Experts of a small language model: a variant of Muon for the experts.
Below are experts of layer 5 (counted from 0) of a mixture-of-experts language model. Rows are named router (the router's row for the expert), up (a neuron's input weights, with its number) and show model dimensions 96-127. Each number is 200 + 40 x the weight over its row's rms, rounded and kept within 0 to 999.
After each expert's rows: "mostly gets" lists some tokens that are sent to it at least half of the time; "comes after" lists some tokens at least twice as common just before its tokens as in all text. This comes from a sample of Wikipedia text that the model never trained on. Tokens count by the router's weight.

# expert 27
router,229,235,188,158,236,202,176,273,233,273,255,181,234,237,223,233,143,220,209,204,204,192,214,201,168,185,164,130,240,149,185,214
up0,245,224,209,225,154,132,240,152,222,287,184,255,258,176,183,118,159,155,217,170,196,165,244,252,166,146,268,191,156,174,134,254
up1,185,224,236,193,150,251,262,204,198,189,235,143,232,168,252,117,209,199,193,261,145,214,143,206,241,120,194,190,199,202,311,185
up2,269,199,218,193,156,233,207,189,180,266,271,192,186,143,153,168,198,265,239,243,191,274,185,263,299,123,219,143,187,197,117,166
up3,321,182,183,235,207,214,170,157,157,138,220,191,253,309,186,232,165,163,202,236,242,172,178,135,218,204,239,219,116,172,157,130
up4,184,238,237,165,196,148,185,179,221,271,294,183,205,167,223,218,196,210,246,199,217,247,161,232,147,133,280,152,235,183,146,103
up5,198,186,247,181,83,194,118,166,153,247,169,209,210,245,233,169,167,249,189,215,259,207,177,151,186,189,230,258,164,254,178,167
up6,183,210,188,239,180,190,217,141,263,213,160,186,183,216,106,132,147,242,258,167,241,150,141,210,194,170,274,233,196,189,162,166
up7,236,214,150,160,193,159,139,195,230,169,213,233,233,204,169,113,273,190,212,212,249,196,267,191,243,201,205,216,174,213,276,259
up8,172,259,275,219,184,213,191,125,161,202,103,183,281,163,255,136,147,166,191,210,267,201,177,246,252,166,265,242,155,190,159,220
up9,91,262,141,125,197,198,175,188,129,162,225,209,207,291,212,109,190,180,161,154,231,147,190,229,207,198,216,185,210,140,173,169
up10,208,152,220,152,143,243,244,229,175,256,220,174,196,162,236,193,168,188,222,237,213,249,213,219,236,205,245,162,204,235,145,249
up11,289,208,236,225,122,191,179,179,207,172,252,213,250,147,185,152,132,197,163,191,167,193,173,253,218,213,184,210,199,185,253,224
up12,138,175,301,183,166,229,190,164,170,181,235,212,232,190,187,150,145,222,207,250,136,203,249,141,201,131,242,260,262,173,221,219
up13,223,220,199,65,125,214,258,203,114,241,215,218,252,80,201,221,161,213,242,286,170,247,186,202,233,186,201,239,204,180,110,205
up14,239,186,264,241,210,162,220,193,167,138,178,190,243,143,189,196,251,224,213,224,291,207,152,195,176,199,250,142,196,235,204,193
up15,152,215,291,207,195,169,171,201,187,212,191,166,241,225,208,177,173,209,251,178,236,189,239,311,195,165,227,173,147,275,162,275
mostly gets: " This", "On", " this", "This", " and", "’"
comes after: "0", "9", "'", "born", " by", " At"

# expert 15
router,226,231,253,215,157,154,215,163,144,229,221,143,247,132,223,142,169,196,218,204,266,218,165,229,248,153,249,159,149,151,165,145
up0,225,205,152,224,203,179,197,188,129,279,220,191,231,255,183,308,150,210,152,188,263,246,192,190,231,258,187,158,136,227,208,182
up1,168,190,234,161,201,192,196,189,205,232,237,177,205,219,263,187,114,216,262,167,268,181,258,236,262,206,270,212,171,156,259,233
up2,181,175,228,221,107,216,195,104,207,170,248,78,196,135,166,186,176,190,204,217,262,234,198,264,176,192,238,190,210,180,192,149
up3,279,187,169,229,208,206,157,190,242,241,180,162,119,174,189,197,243,176,182,199,219,246,184,190,211,175,118,150,206,217,185,262
up4,208,223,192,219,222,178,247,196,196,228,281,203,109,124,214,185,159,207,278,223,275,187,126,194,197,179,111,149,152,149,145,173
up5,215,190,231,198,188,232,236,216,222,166,175,160,213,187,203,234,225,172,172,230,195,214,237,218,224,232,222,153,203,149,228,179
up6,201,179,265,196,171,171,188,175,159,254,231,307,203,204,154,137,229,151,247,157,203,213,261,253,223,200,207,258,183,138,152,263
up7,165,241,200,207,41,131,198,282,227,249,206,234,215,217,176,249,201,233,219,181,224,198,117,220,238,227,230,141,175,198,264,163
up8,187,244,197,183,214,125,164,229,180,220,223,229,178,175,208,184,201,116,251,183,221,291,249,166,216,246,237,199,244,157,174,186
up9,208,271,217,143,176,156,224,188,255,203,231,278,188,121,170,259,202,196,217,182,180,218,176,175,262,172,266,182,243,112,165,231
up10,235,267,132,185,196,193,240,182,231,229,183,227,217,206,195,201,190,138,178,199,233,192,192,223,175,185,170,221,174,187,219,147
up11,227,228,196,200,190,157,191,172,226,276,222,257,172,115,230,204,310,177,210,184,231,150,122,163,242,160,182,210,172,127,198,238
up12,172,176,196,242,179,219,236,116,263,187,175,160,152,197,185,210,250,236,194,222,207,172,205,263,227,155,272,232,256,219,227,115
up13,208,199,174,178,280,217,167,184,170,193,206,192,249,217,185,180,153,201,210,176,207,229,180,247,154,196,102,248,143,203,206,155
up14,169,174,210,208,148,185,234,133,241,213,237,184,278,149,232,176,149,205,196,260,194,220,204,199,191,210,193,188,194,199,193,193
up15,211,195,215,189,179,197,291,156,236,234,171,176,147,209,201,252,205,143,240,164,185,206,195,141,220,244,248,234,236,172,235,229
mostly gets: "|---|---|---|---|", "|---|---|---|---|---|", "|---|---|---|---|---|---|", " Animalia", " Phylum", " Votes"
comes after: "W", "E", "\n", " ", "|---|---|---|---", "|---|---|---|---|---|---|---|---"

# expert 21
router,209,180,155,144,249,217,271,240,242,203,219,193,172,251,216,240,196,149,131,141,203,157,282,235,146,217,183,150,268,201,263,227
up0,179,202,178,197,109,173,151,149,112,176,181,239,246,187,173,174,155,162,161,223,236,221,195,215,180,158,169,194,199,200,198,221
up1,182,194,228,202,184,163,158,207,243,221,130,143,209,183,263,192,187,226,232,192,237,225,128,188,251,242,162,154,177,135,158,201
up2,212,179,191,166,210,151,161,194,178,153,146,137,257,168,226,204,202,238,194,285,242,180,176,161,234,236,217,188,189,122,179,136
up3,234,176,202,149,93,174,215,199,226,194,219,160,243,134,192,264,301,259,249,172,199,252,160,166,174,119,214,199,180,164,154,129
up4,186,217,191,191,209,164,202,149,215,199,161,178,181,173,252,211,248,200,247,226,284,175,200,239,232,182,226,205,216,134,153,160
up5,180,242,144,206,170,153,211,194,155,138,199,202,241,138,303,166,200,191,158,245,257,170,178,155,259,152,173,233,239,178,253,170
up6,208,149,231,177,162,192,129,262,187,205,226,164,197,167,208,157,221,283,181,207,191,311,188,187,174,130,201,102,267,172,171,195
up7,226,197,180,148,157,179,215,213,197,224,219,189,283,95,168,135,196,178,152,223,183,181,169,108,243,189,174,298,185,229,132,178
up8,272,236,175,210,157,69,191,236,183,235,206,163,223,153,224,151,154,214,173,186,273,186,156,200,193,189,289,185,196,167,131,210
up9,182,163,240,259,136,176,198,168,164,245,240,227,188,175,186,225,220,191,117,187,190,178,163,255,187,212,189,160,203,190,138,154
up10,177,226,248,205,172,170,125,199,194,239,203,195,236,146,260,115,180,213,310,222,228,176,199,168,228,217,184,258,207,167,250,206
up11,201,226,218,230,181,166,204,198,103,179,199,198,264,131,231,214,261,195,200,181,155,221,204,230,304,200,244,199,164,204,220,188
up12,213,279,187,164,184,181,199,150,248,201,266,120,175,156,232,137,195,201,281,201,198,143,211,186,200,152,260,228,191,210,260,162
up13,156,198,237,209,148,162,257,157,228,211,195,212,195,143,197,172,227,156,230,247,264,196,162,165,287,162,178,175,205,178,227,178
up14,121,194,246,176,183,186,243,148,177,195,245,134,223,145,197,146,149,175,196,181,279,232,177,172,218,161,190,169,174,221,141,153
up15,196,161,282,140,128,177,162,176,133,194,216,189,189,126,240,219,179,187,184,200,238,195,194,221,182,215,253,178,81,194,295,157
mostly gets: " However", " began", " gave", " however", " started", " saw"
comes after: "\n", ")", " he", " also", "==", " =="

# expert 16
router,227,216,263,219,139,147,192,142,186,212,234,134,237,167,247,143,152,182,208,202,220,231,186,258,268,174,206,164,161,165,178,182
up0,143,220,272,181,99,117,159,154,240,209,228,181,179,235,189,184,219,173,200,195,179,177,168,206,253,205,241,216,167,195,200,203
up1,157,191,182,164,208,259,182,214,120,205,163,206,238,234,178,145,236,146,168,207,171,204,118,196,246,156,193,181,121,245,291,172
up2,246,178,263,233,236,157,268,266,215,194,247,229,211,209,181,180,174,270,190,196,194,163,256,221,180,227,172,144,183,147,202,166
up3,117,199,212,210,159,144,227,210,201,191,259,141,192,189,210,160,137,188,275,238,185,235,196,219,194,267,256,156,195,243,162,142
up4,166,223,259,190,204,184,148,171,188,204,196,140,213,212,144,146,233,168,292,201,236,128,184,196,239,124,171,106,185,180,222,214
up5,252,254,205,213,195,117,202,274,142,240,272,127,191,180,236,243,163,216,187,244,200,223,160,222,293,180,194,202,111,201,181,176
up6,174,258,249,173,247,182,137,206,172,160,187,187,134,124,169,128,187,252,234,247,252,225,175,220,142,151,255,174,242,204,190,227
up7,210,181,208,217,194,233,270,140,220,237,187,143,314,116,212,194,130,204,185,192,219,166,125,157,239,148,266,169,189,147,140,219
up8,241,158,124,75,184,166,177,168,219,227,219,196,199,220,164,279,143,285,175,271,221,210,213,260,242,230,245,171,203,154,272,212
up9,183,225,212,238,190,172,217,189,173,175,225,171,259,182,167,123,168,261,221,188,233,225,224,206,203,216,251,184,218,134,203,215
up10,161,206,204,232,168,167,165,193,155,220,167,235,171,242,222,207,215,205,219,188,233,175,203,244,163,187,176,195,207,202,143,242
up11,160,189,211,168,224,287,258,229,257,148,192,254,194,155,146,192,180,173,123,207,191,189,210,199,249,174,214,216,177,232,237,136
up12,205,252,296,180,175,136,174,162,196,209,136,177,232,126,143,165,171,271,166,163,193,190,129,190,241,316,321,241,288,143,187,178
up13,218,252,240,165,185,160,178,257,265,216,213,157,120,141,214,173,195,109,206,236,199,196,195,155,189,179,179,204,184,174,179,173
up14,160,159,194,241,227,181,228,169,157,222,271,244,188,168,212,210,188,190,211,174,222,158,222,173,167,186,255,225,189,189,133,237
up15,142,208,160,292,161,218,207,179,168,195,259,212,332,206,225,143,196,193,199,234,182,262,168,197,187,155,163,187,139,175,189,211
mostly gets: "',", " Despite", " wrote", " spent", " received", " gave"
comes after: " ", "\n", "|", " (", "き", "本"

# expert 19
router,245,128,121,191,240,262,174,201,245,179,199,210,140,221,175,242,182,191,142,193,134,184,275,180,132,230,193,250,201,206,246,259
up0,244,171,220,235,140,204,159,221,124,207,251,202,227,207,220,180,247,261,245,215,191,213,270,231,190,242,223,206,160,107,240,202
up1,286,230,182,114,202,227,239,229,186,172,198,230,191,128,214,161,183,229,199,175,240,144,242,194,188,229,166,148,208,184,205,155
up2,264,257,278,179,158,162,188,201,138,135,172,180,220,174,230,165,159,205,203,182,274,184,148,226,179,169,230,135,222,233,215,189
up3,227,153,282,148,194,148,168,186,120,244,174,213,174,179,173,224,261,238,155,130,277,236,167,268,230,201,236,131,245,207,199,170
up4,188,218,189,224,217,180,172,178,212,131,206,178,199,178,261,175,198,186,200,192,218,251,178,246,145,230,233,134,159,211,203,215
up5,130,214,246,199,165,152,153,178,179,255,154,166,294,164,246,255,141,199,271,265,220,191,225,212,215,156,180,109,229,211,200,210
up6,167,235,203,253,157,193,132,191,234,247,238,221,247,210,227,238,213,199,264,207,284,188,225,206,242,128,238,118,202,169,196,158
up7,218,277,236,303,202,243,243,297,193,203,247,158,211,224,227,214,242,230,170,197,242,220,148,185,210,184,256,218,236,199,197,235
up8,149,195,180,172,178,219,170,197,218,267,172,270,235,199,129,147,187,141,250,181,225,171,173,216,215,176,186,182,222,115,242,193
up9,198,250,228,209,184,171,164,203,129,279,210,119,219,157,212,179,223,168,205,193,211,227,162,217,251,171,236,167,203,177,186,146
up10,209,160,220,266,238,135,169,188,187,203,224,154,194,215,202,187,221,234,241,154,254,160,230,259,213,259,258,246,195,146,193,162
up11,264,258,186,194,95,184,222,261,182,238,199,173,236,67,227,140,235,216,209,205,213,199,176,167,292,134,215,178,205,218,219,127
up12,189,209,258,253,113,215,167,206,143,254,248,141,240,239,223,170,207,206,249,158,237,244,173,268,268,215,231,97,254,178,213,189
up13,163,214,201,200,208,232,239,235,152,261,114,90,201,190,194,164,211,244,194,183,188,196,180,117,201,238,218,219,230,192,158,158
up14,194,208,154,191,163,162,227,254,157,172,172,197,239,140,270,159,253,198,199,175,236,198,175,178,181,151,177,217,216,192,171,183
up15,207,206,162,164,121,133,213,264,208,227,212,211,232,171,249,159,207,137,195,171,266,210,157,223,234,175,238,168,206,146,197,189
mostly gets: " Pts", "present", " India", " century", " album", " themselves"
comes after: " ", "1", "–", " United", "See", " not"

# expert 12
router,246,244,184,170,144,150,178,159,159,189,253,149,214,149,211,167,179,231,239,241,283,203,135,186,259,180,241,191,136,179,178,164
up0,167,185,230,210,155,209,179,231,166,167,213,124,122,182,238,190,165,245,226,246,206,166,202,233,212,222,267,117,161,154,211,175
up1,217,187,216,230,178,215,182,230,189,222,216,182,178,216,207,177,218,226,246,183,252,174,201,222,203,206,259,192,219,165,221,149
up2,252,285,261,172,179,174,203,247,216,199,152,219,259,206,283,97,179,256,202,149,228,267,209,284,145,192,200,129,204,156,259,156
up3,161,209,206,211,170,214,206,169,152,186,167,224,189,78,165,183,166,242,205,245,256,259,270,189,219,219,209,195,178,186,102,190
up4,231,194,225,218,153,207,163,253,256,164,211,177,190,167,212,221,217,216,250,229,172,165,251,273,218,198,246,138,206,208,209,161
up5,220,178,256,209,235,202,226,174,241,136,185,194,212,197,197,114,196,149,157,205,217,168,157,178,226,197,200,125,212,95,204,268
up6,194,217,212,181,162,193,227,220,212,197,219,173,178,261,178,206,196,142,180,150,222,216,226,222,256,210,182,255,203,229,196,194
up7,149,210,181,190,232,115,309,224,120,169,232,168,181,206,224,254,219,188,218,182,152,166,127,183,237,148,220,240,219,215,178,178
up8,177,220,166,186,203,223,166,226,154,130,169,231,187,163,180,230,129,157,279,178,246,202,198,236,225,198,169,188,147,237,163,161
up9,167,209,164,206,209,164,183,198,226,285,286,240,235,248,193,220,184,153,223,197,161,239,228,211,201,203,304,179,217,244,268,215
up10,224,186,121,192,181,191,211,192,189,153,180,181,245,147,161,251,150,142,248,157,252,186,247,168,296,197,220,204,132,164,222,243
up11,207,163,197,222,185,222,220,238,245,144,227,168,155,136,196,219,222,256,241,211,257,252,160,270,201,255,219,140,251,210,169,213
up12,155,259,222,155,175,194,174,151,199,198,215,171,173,197,216,194,198,167,230,179,200,215,196,256,309,197,291,209,204,211,196,194
up13,252,229,206,187,171,159,191,102,163,161,176,170,165,137,174,184,193,289,157,294,162,214,203,228,256,176,154,158,159,157,208,105
up14,201,217,216,197,196,228,180,209,187,112,164,112,177,178,166,263,171,171,231,181,214,318,243,229,147,266,180,192,164,190,172,176
up15,202,177,217,194,158,189,254,156,185,242,140,246,177,186,203,249,115,185,289,193,165,226,222,208,214,216,219,178,165,198,146,184
mostly gets: " Z", " J", " Sa", " U", " Y", " Ar"
comes after: ".", ",", ":", " \"", "==", " where"

# expert 22
router,212,222,161,211,164,248,149,177,234,125,229,193,135,250,217,122,158,206,207,226,169,173,139,156,166,218,247,196,196,237,227,235
up0,241,205,170,184,111,195,197,192,222,213,152,189,231,156,207,127,244,182,176,191,248,191,209,179,151,181,186,187,166,218,209,156
up1,196,164,227,208,188,194,171,101,179,172,208,204,242,178,160,154,205,215,204,121,279,253,203,182,268,191,250,160,169,184,161,187
up2,185,191,139,200,228,125,175,221,196,157,181,191,195,177,170,195,204,199,218,226,189,224,243,227,180,210,221,238,242,174,231,192
up3,232,185,195,153,150,123,178,158,213,151,222,164,180,220,214,222,143,202,203,262,201,177,221,209,194,132,178,166,213,174,244,144
up4,306,216,189,245,170,200,214,161,200,220,159,168,240,175,149,191,175,124,188,283,279,192,170,250,175,187,247,228,180,237,177,178
up5,191,222,203,167,170,175,264,209,152,180,151,109,173,185,210,152,185,182,259,169,217,262,123,216,205,156,265,225,238,154,254,131
up6,212,187,245,196,187,103,157,203,106,236,266,146,162,257,231,155,218,174,184,226,155,164,276,214,231,207,198,159,209,115,185,177
up7,133,255,194,188,197,201,190,222,237,158,238,273,221,187,158,146,125,190,163,170,222,215,129,234,159,171,209,124,236,190,112,192
up8,193,109,173,155,257,146,250,180,267,189,238,188,212,196,214,188,190,233,165,214,185,229,129,244,183,195,177,209,215,203,144,257
up9,176,192,191,213,147,281,229,201,147,165,223,181,257,267,221,219,202,192,194,217,214,142,230,211,188,235,234,147,236,197,254,237
up10,250,205,236,196,248,171,185,159,192,244,212,142,255,140,175,170,290,294,251,189,221,234,116,225,182,195,221,186,173,147,152,184
up11,223,180,214,182,145,171,257,169,173,255,176,164,238,182,214,161,159,182,196,225,209,182,185,223,244,142,234,227,184,207,203,200
up12,199,146,213,225,147,102,174,121,182,235,195,181,143,162,207,237,205,217,218,117,253,264,210,209,148,221,205,192,169,141,154,176
up13,157,235,194,209,200,220,269,188,230,218,206,204,263,144,210,229,154,195,145,199,236,174,246,191,157,260,220,191,229,217,248,146
up14,231,177,184,183,151,226,203,218,192,190,197,190,221,165,255,183,246,175,210,210,222,194,126,155,231,154,160,193,216,119,192,252
up15,150,151,182,202,208,190,163,194,209,198,230,173,194,188,245,196,266,199,257,215,256,155,202,219,252,208,255,146,172,210,147,109
mostly gets: " several", " its", " their", " two", " Spanish", " FRA"
comes after: "\n", "'", " as", " at", " on", " to"

# expert 25
router,194,204,247,202,160,170,204,168,164,215,209,157,241,160,202,137,197,204,252,219,244,232,150,224,248,165,236,151,154,150,176,166
up0,171,181,172,204,101,247,198,233,163,127,220,181,226,145,190,250,216,203,207,223,222,202,226,182,170,217,239,161,190,214,168,256
up1,187,219,201,199,206,116,177,199,182,228,245,224,245,148,223,179,217,170,217,178,260,240,187,289,341,131,226,193,229,176,180,53
up2,267,238,245,219,216,162,190,121,179,224,182,237,258,191,250,187,183,134,248,259,291,285,160,257,249,190,192,162,203,193,202,84
up3,155,213,184,233,205,245,192,182,234,199,261,186,199,161,166,152,196,205,180,256,143,334,147,225,227,199,209,138,159,135,183,259
up4,159,215,142,257,183,202,221,269,158,183,231,206,335,211,187,158,259,242,255,223,300,141,262,243,224,145,213,147,171,170,206,197
up5,227,210,188,251,167,166,171,216,168,218,215,131,284,119,231,188,214,150,214,198,235,192,170,204,206,211,204,272,284,183,231,197
up6,215,218,177,268,150,218,275,256,205,214,175,263,225,132,265,181,182,223,166,170,233,156,232,238,135,266,204,219,187,215,202,234
up7,247,247,235,225,280,162,256,223,257,317,273,205,221,192,256,240,189,223,206,174,239,195,138,219,199,180,177,131,177,158,185,202
up8,215,232,252,224,198,158,186,217,190,170,223,198,187,206,196,227,190,194,207,286,217,215,177,238,163,249,211,298,110,135,211,214
up9,166,227,196,177,118,169,180,139,156,221,238,135,209,113,231,167,178,250,175,213,171,143,321,236,263,180,170,170,127,202,191,204
up10,216,176,171,214,148,134,237,209,177,216,269,281,243,149,200,231,225,169,270,217,239,184,149,145,228,193,255,220,109,188,208,137
up11,239,150,206,129,247,151,203,133,166,194,293,199,149,155,212,235,108,141,172,235,223,181,183,231,275,226,254,245,197,167,173,190
up12,208,265,140,185,208,176,204,225,107,170,144,189,213,192,195,156,195,256,234,150,254,214,199,231,215,277,213,181,184,228,228,135
up13,207,178,193,264,158,270,216,281,151,171,182,132,253,153,138,130,180,221,289,220,243,148,242,196,197,226,265,224,185,188,152,251
up14,256,266,264,206,225,206,171,286,155,168,184,112,246,154,250,118,155,277,176,179,264,209,224,204,244,156,270,202,238,194,262,177
up15,149,218,246,161,84,149,181,202,207,228,265,174,218,178,300,206,174,184,227,270,175,134,228,166,292,165,185,170,90,187,164,110
mostly gets: " MPC", " treatment", " takes", " ISBN", " Pld", " took"
comes after: ".", "0", "9", "'", ".\"", "History"

# expert 8
router,212,212,215,214,135,193,224,116,157,270,251,155,217,149,204,123,178,150,211,220,259,241,190,216,255,213,271,156,151,170,157,145
up0,269,203,231,217,234,188,197,210,186,242,165,159,230,118,243,193,172,211,261,225,200,227,235,231,250,223,204,202,157,103,159,88
up1,173,189,155,100,146,213,185,176,183,268,229,177,184,174,187,159,219,239,212,181,202,215,241,226,233,179,160,192,221,219,215,282
up2,195,175,185,170,168,185,240,188,153,188,204,150,214,188,202,200,270,149,181,200,220,233,226,217,269,179,236,250,183,127,162,169
up3,189,224,221,174,195,115,176,186,158,238,229,151,297,149,205,208,189,155,199,201,216,168,178,230,213,225,198,119,171,218,200,165
up4,192,167,177,148,158,173,253,152,270,190,262,134,212,194,220,151,178,139,138,209,163,244,231,310,215,209,266,258,156,163,172,199
up5,262,175,299,196,200,132,231,217,231,218,215,126,221,204,213,199,172,247,146,256,173,222,118,185,235,148,202,172,170,186,225,177
up6,167,191,280,186,191,139,171,198,202,162,185,292,151,194,196,146,144,210,145,217,240,146,195,280,213,195,229,139,257,171,203,257
up7,169,228,205,191,156,203,178,174,183,185,194,211,253,230,184,184,160,174,245,291,188,183,228,254,262,169,299,130,159,198,277,248
up8,186,226,193,205,222,173,190,196,212,225,197,220,176,172,217,168,166,223,240,262,158,234,97,251,196,197,176,168,251,235,165,191
up9,187,218,209,234,160,156,287,259,250,210,163,188,221,157,209,125,280,289,212,239,224,218,208,217,209,165,201,138,227,203,104,164
up10,184,235,244,180,105,171,204,241,167,216,238,239,173,130,127,159,163,214,198,220,213,238,188,160,230,215,238,94,229,209,164,170
up11,222,213,220,206,209,194,197,210,187,233,211,238,246,220,208,235,183,152,144,194,258,207,208,219,197,272,178,111,196,206,257,242
up12,196,206,267,198,217,187,173,248,213,183,270,215,177,183,239,182,258,181,135,219,220,173,202,201,178,167,164,188,169,188,216,178
up13,227,131,214,214,165,180,206,147,197,150,225,158,143,177,169,167,198,178,172,211,206,164,163,299,170,214,187,188,138,175,160,175
up14,156,170,163,181,128,160,265,156,207,187,186,123,191,143,128,136,227,204,287,185,228,198,208,226,233,205,265,258,181,148,185,170
up15,164,205,265,225,203,244,208,199,124,169,199,209,207,169,176,170,143,172,231,256,175,265,214,180,168,226,188,174,244,170,201,156
mostly gets: "Scientific", " ±%", "Population", " Animalia", " Binomial", " Density"
comes after: "==", "-", " the", " a", " to", " was"

# expert 18
router,279,226,151,257,222,127,139,187,206,215,227,156,155,162,190,265,219,180,159,249,183,231,121,168,195,148,175,220,144,133,230,174
up0,221,227,202,200,162,155,228,187,187,120,204,155,245,125,216,146,154,200,265,199,196,245,195,203,186,151,190,194,170,186,244,187
up1,200,239,157,189,181,242,283,175,253,198,175,162,182,149,195,156,202,208,249,228,240,146,139,218,260,199,102,190,184,174,186,240
up2,195,215,209,224,174,223,225,151,213,266,201,170,216,162,172,196,168,196,221,176,199,257,188,205,249,63,227,224,162,182,176,208
up3,259,209,213,212,142,129,263,210,172,277,204,246,177,168,129,227,206,250,206,194,311,137,156,296,188,209,171,189,217,193,183,180
up4,246,265,155,140,207,174,190,177,217,121,151,212,189,177,250,241,272,207,175,226,219,161,170,245,210,159,178,177,174,186,150,138
up5,205,217,211,167,126,203,244,164,237,158,244,195,169,149,234,165,169,170,172,142,148,233,182,215,182,194,297,161,295,228,257,188
up6,117,210,209,207,229,118,171,154,245,268,262,232,167,185,201,186,270,196,116,208,208,142,228,195,312,177,158,192,182,161,142,226
up7,166,198,206,263,158,180,141,123,191,210,190,136,265,247,187,102,195,159,163,205,210,236,200,196,242,197,278,236,180,155,164,195
up8,151,181,232,174,175,163,220,201,146,244,222,181,179,136,182,144,239,205,197,252,199,181,161,163,279,256,232,245,181,91,144,184
up9,276,183,185,228,187,191,182,267,172,135,202,158,255,107,170,232,220,165,248,224,303,203,211,194,196,172,244,246,151,181,171,242
up10,134,137,173,193,244,177,230,207,224,173,153,179,222,172,135,233,196,183,214,182,264,260,184,199,254,236,240,224,186,194,165,168
up11,228,152,181,206,147,210,212,142,215,162,195,261,188,198,217,139,222,201,255,150,288,190,134,108,121,260,169,206,153,159,214,198
up12,241,194,195,163,178,198,253,260,190,192,303,160,185,217,169,204,173,168,153,150,235,187,189,221,216,265,263,179,143,196,188,167
up13,232,217,172,178,163,152,230,175,245,276,218,181,269,208,207,254,229,156,145,171,229,181,112,212,112,270,221,197,235,204,237,134
up14,179,234,196,209,131,173,187,142,175,187,215,153,237,172,220,147,132,243,215,221,232,168,239,270,223,235,159,161,135,232,171,178
up15,218,253,190,174,170,255,128,180,227,208,199,223,198,149,264,185,197,186,171,211,298,196,183,176,177,113,184,157,212,178,227,158
mostly gets: " £", " addition", " able", "According", " bronze", " seen"
comes after: " ", "\n", "|", " |", " as", " ("

# expert 28
router,204,203,178,210,243,224,132,179,224,196,210,241,218,188,167,280,225,223,201,184,180,200,276,150,162,246,155,212,195,159,245,203
up0,178,207,188,258,165,209,167,207,161,246,265,197,101,129,233,281,172,245,248,199,179,176,103,257,215,165,240,209,156,192,233,193
up1,213,192,260,165,211,168,226,153,124,145,208,147,234,124,118,193,220,209,181,215,145,239,234,215,208,112,192,210,312,160,199,181
up2,184,246,250,147,178,139,204,205,190,171,147,143,222,192,242,155,236,156,185,144,287,214,144,197,254,194,243,139,204,173,191,176
up3,210,213,123,163,196,187,141,192,164,217,165,207,203,184,174,152,225,238,226,191,269,270,154,183,158,293,194,144,123,249,181,165
up4,161,218,233,164,125,189,192,181,157,170,220,125,232,136,191,93,215,159,226,185,240,249,136,197,254,178,242,179,250,207,154,174
up5,217,158,218,132,275,193,170,126,202,202,191,139,273,179,213,172,130,165,188,181,244,157,174,220,207,236,234,174,133,159,128,214
up6,225,252,252,194,168,204,255,138,145,203,205,162,237,104,208,155,161,219,173,246,290,248,172,202,194,118,313,126,123,206,210,223
up7,294,202,225,216,268,199,190,170,197,195,227,223,149,216,164,203,207,140,212,216,185,182,208,241,191,189,197,172,214,124,180,215
up8,128,190,223,148,158,179,202,198,182,199,180,177,189,197,220,171,254,195,248,168,205,213,142,283,183,197,212,118,228,230,147,218
up9,89,195,155,192,189,233,199,187,136,148,175,203,192,127,186,155,240,179,229,196,270,191,186,237,176,231,257,171,197,218,214,158
up10,163,243,291,229,230,115,277,194,172,139,246,244,158,228,213,208,209,172,211,207,247,184,252,218,225,173,209,227,237,190,284,254
up11,152,232,192,227,140,84,171,168,172,163,210,151,246,161,218,146,259,244,227,236,240,201,207,201,217,177,234,167,163,163,138,229
up12,141,209,196,177,240,272,186,234,216,147,261,217,165,165,175,187,175,123,194,222,253,208,189,137,155,203,217,178,245,158,155,144
up13,252,216,208,182,179,249,238,199,248,161,216,191,169,153,227,134,284,157,232,142,199,200,185,199,189,161,279,213,207,208,135,165
up14,113,177,239,213,190,172,185,186,167,210,233,186,278,201,174,168,171,221,168,156,182,217,202,195,167,203,293,259,193,161,213,274
up15,215,248,274,248,162,133,252,269,174,152,167,166,246,162,155,164,182,223,237,168,199,140,153,144,235,169,220,243,213,121,200,165
mostly gets: "}$", "⁄", " edition", " route", " match", " period"
comes after: " ", "1", "2", " (", " /", " in"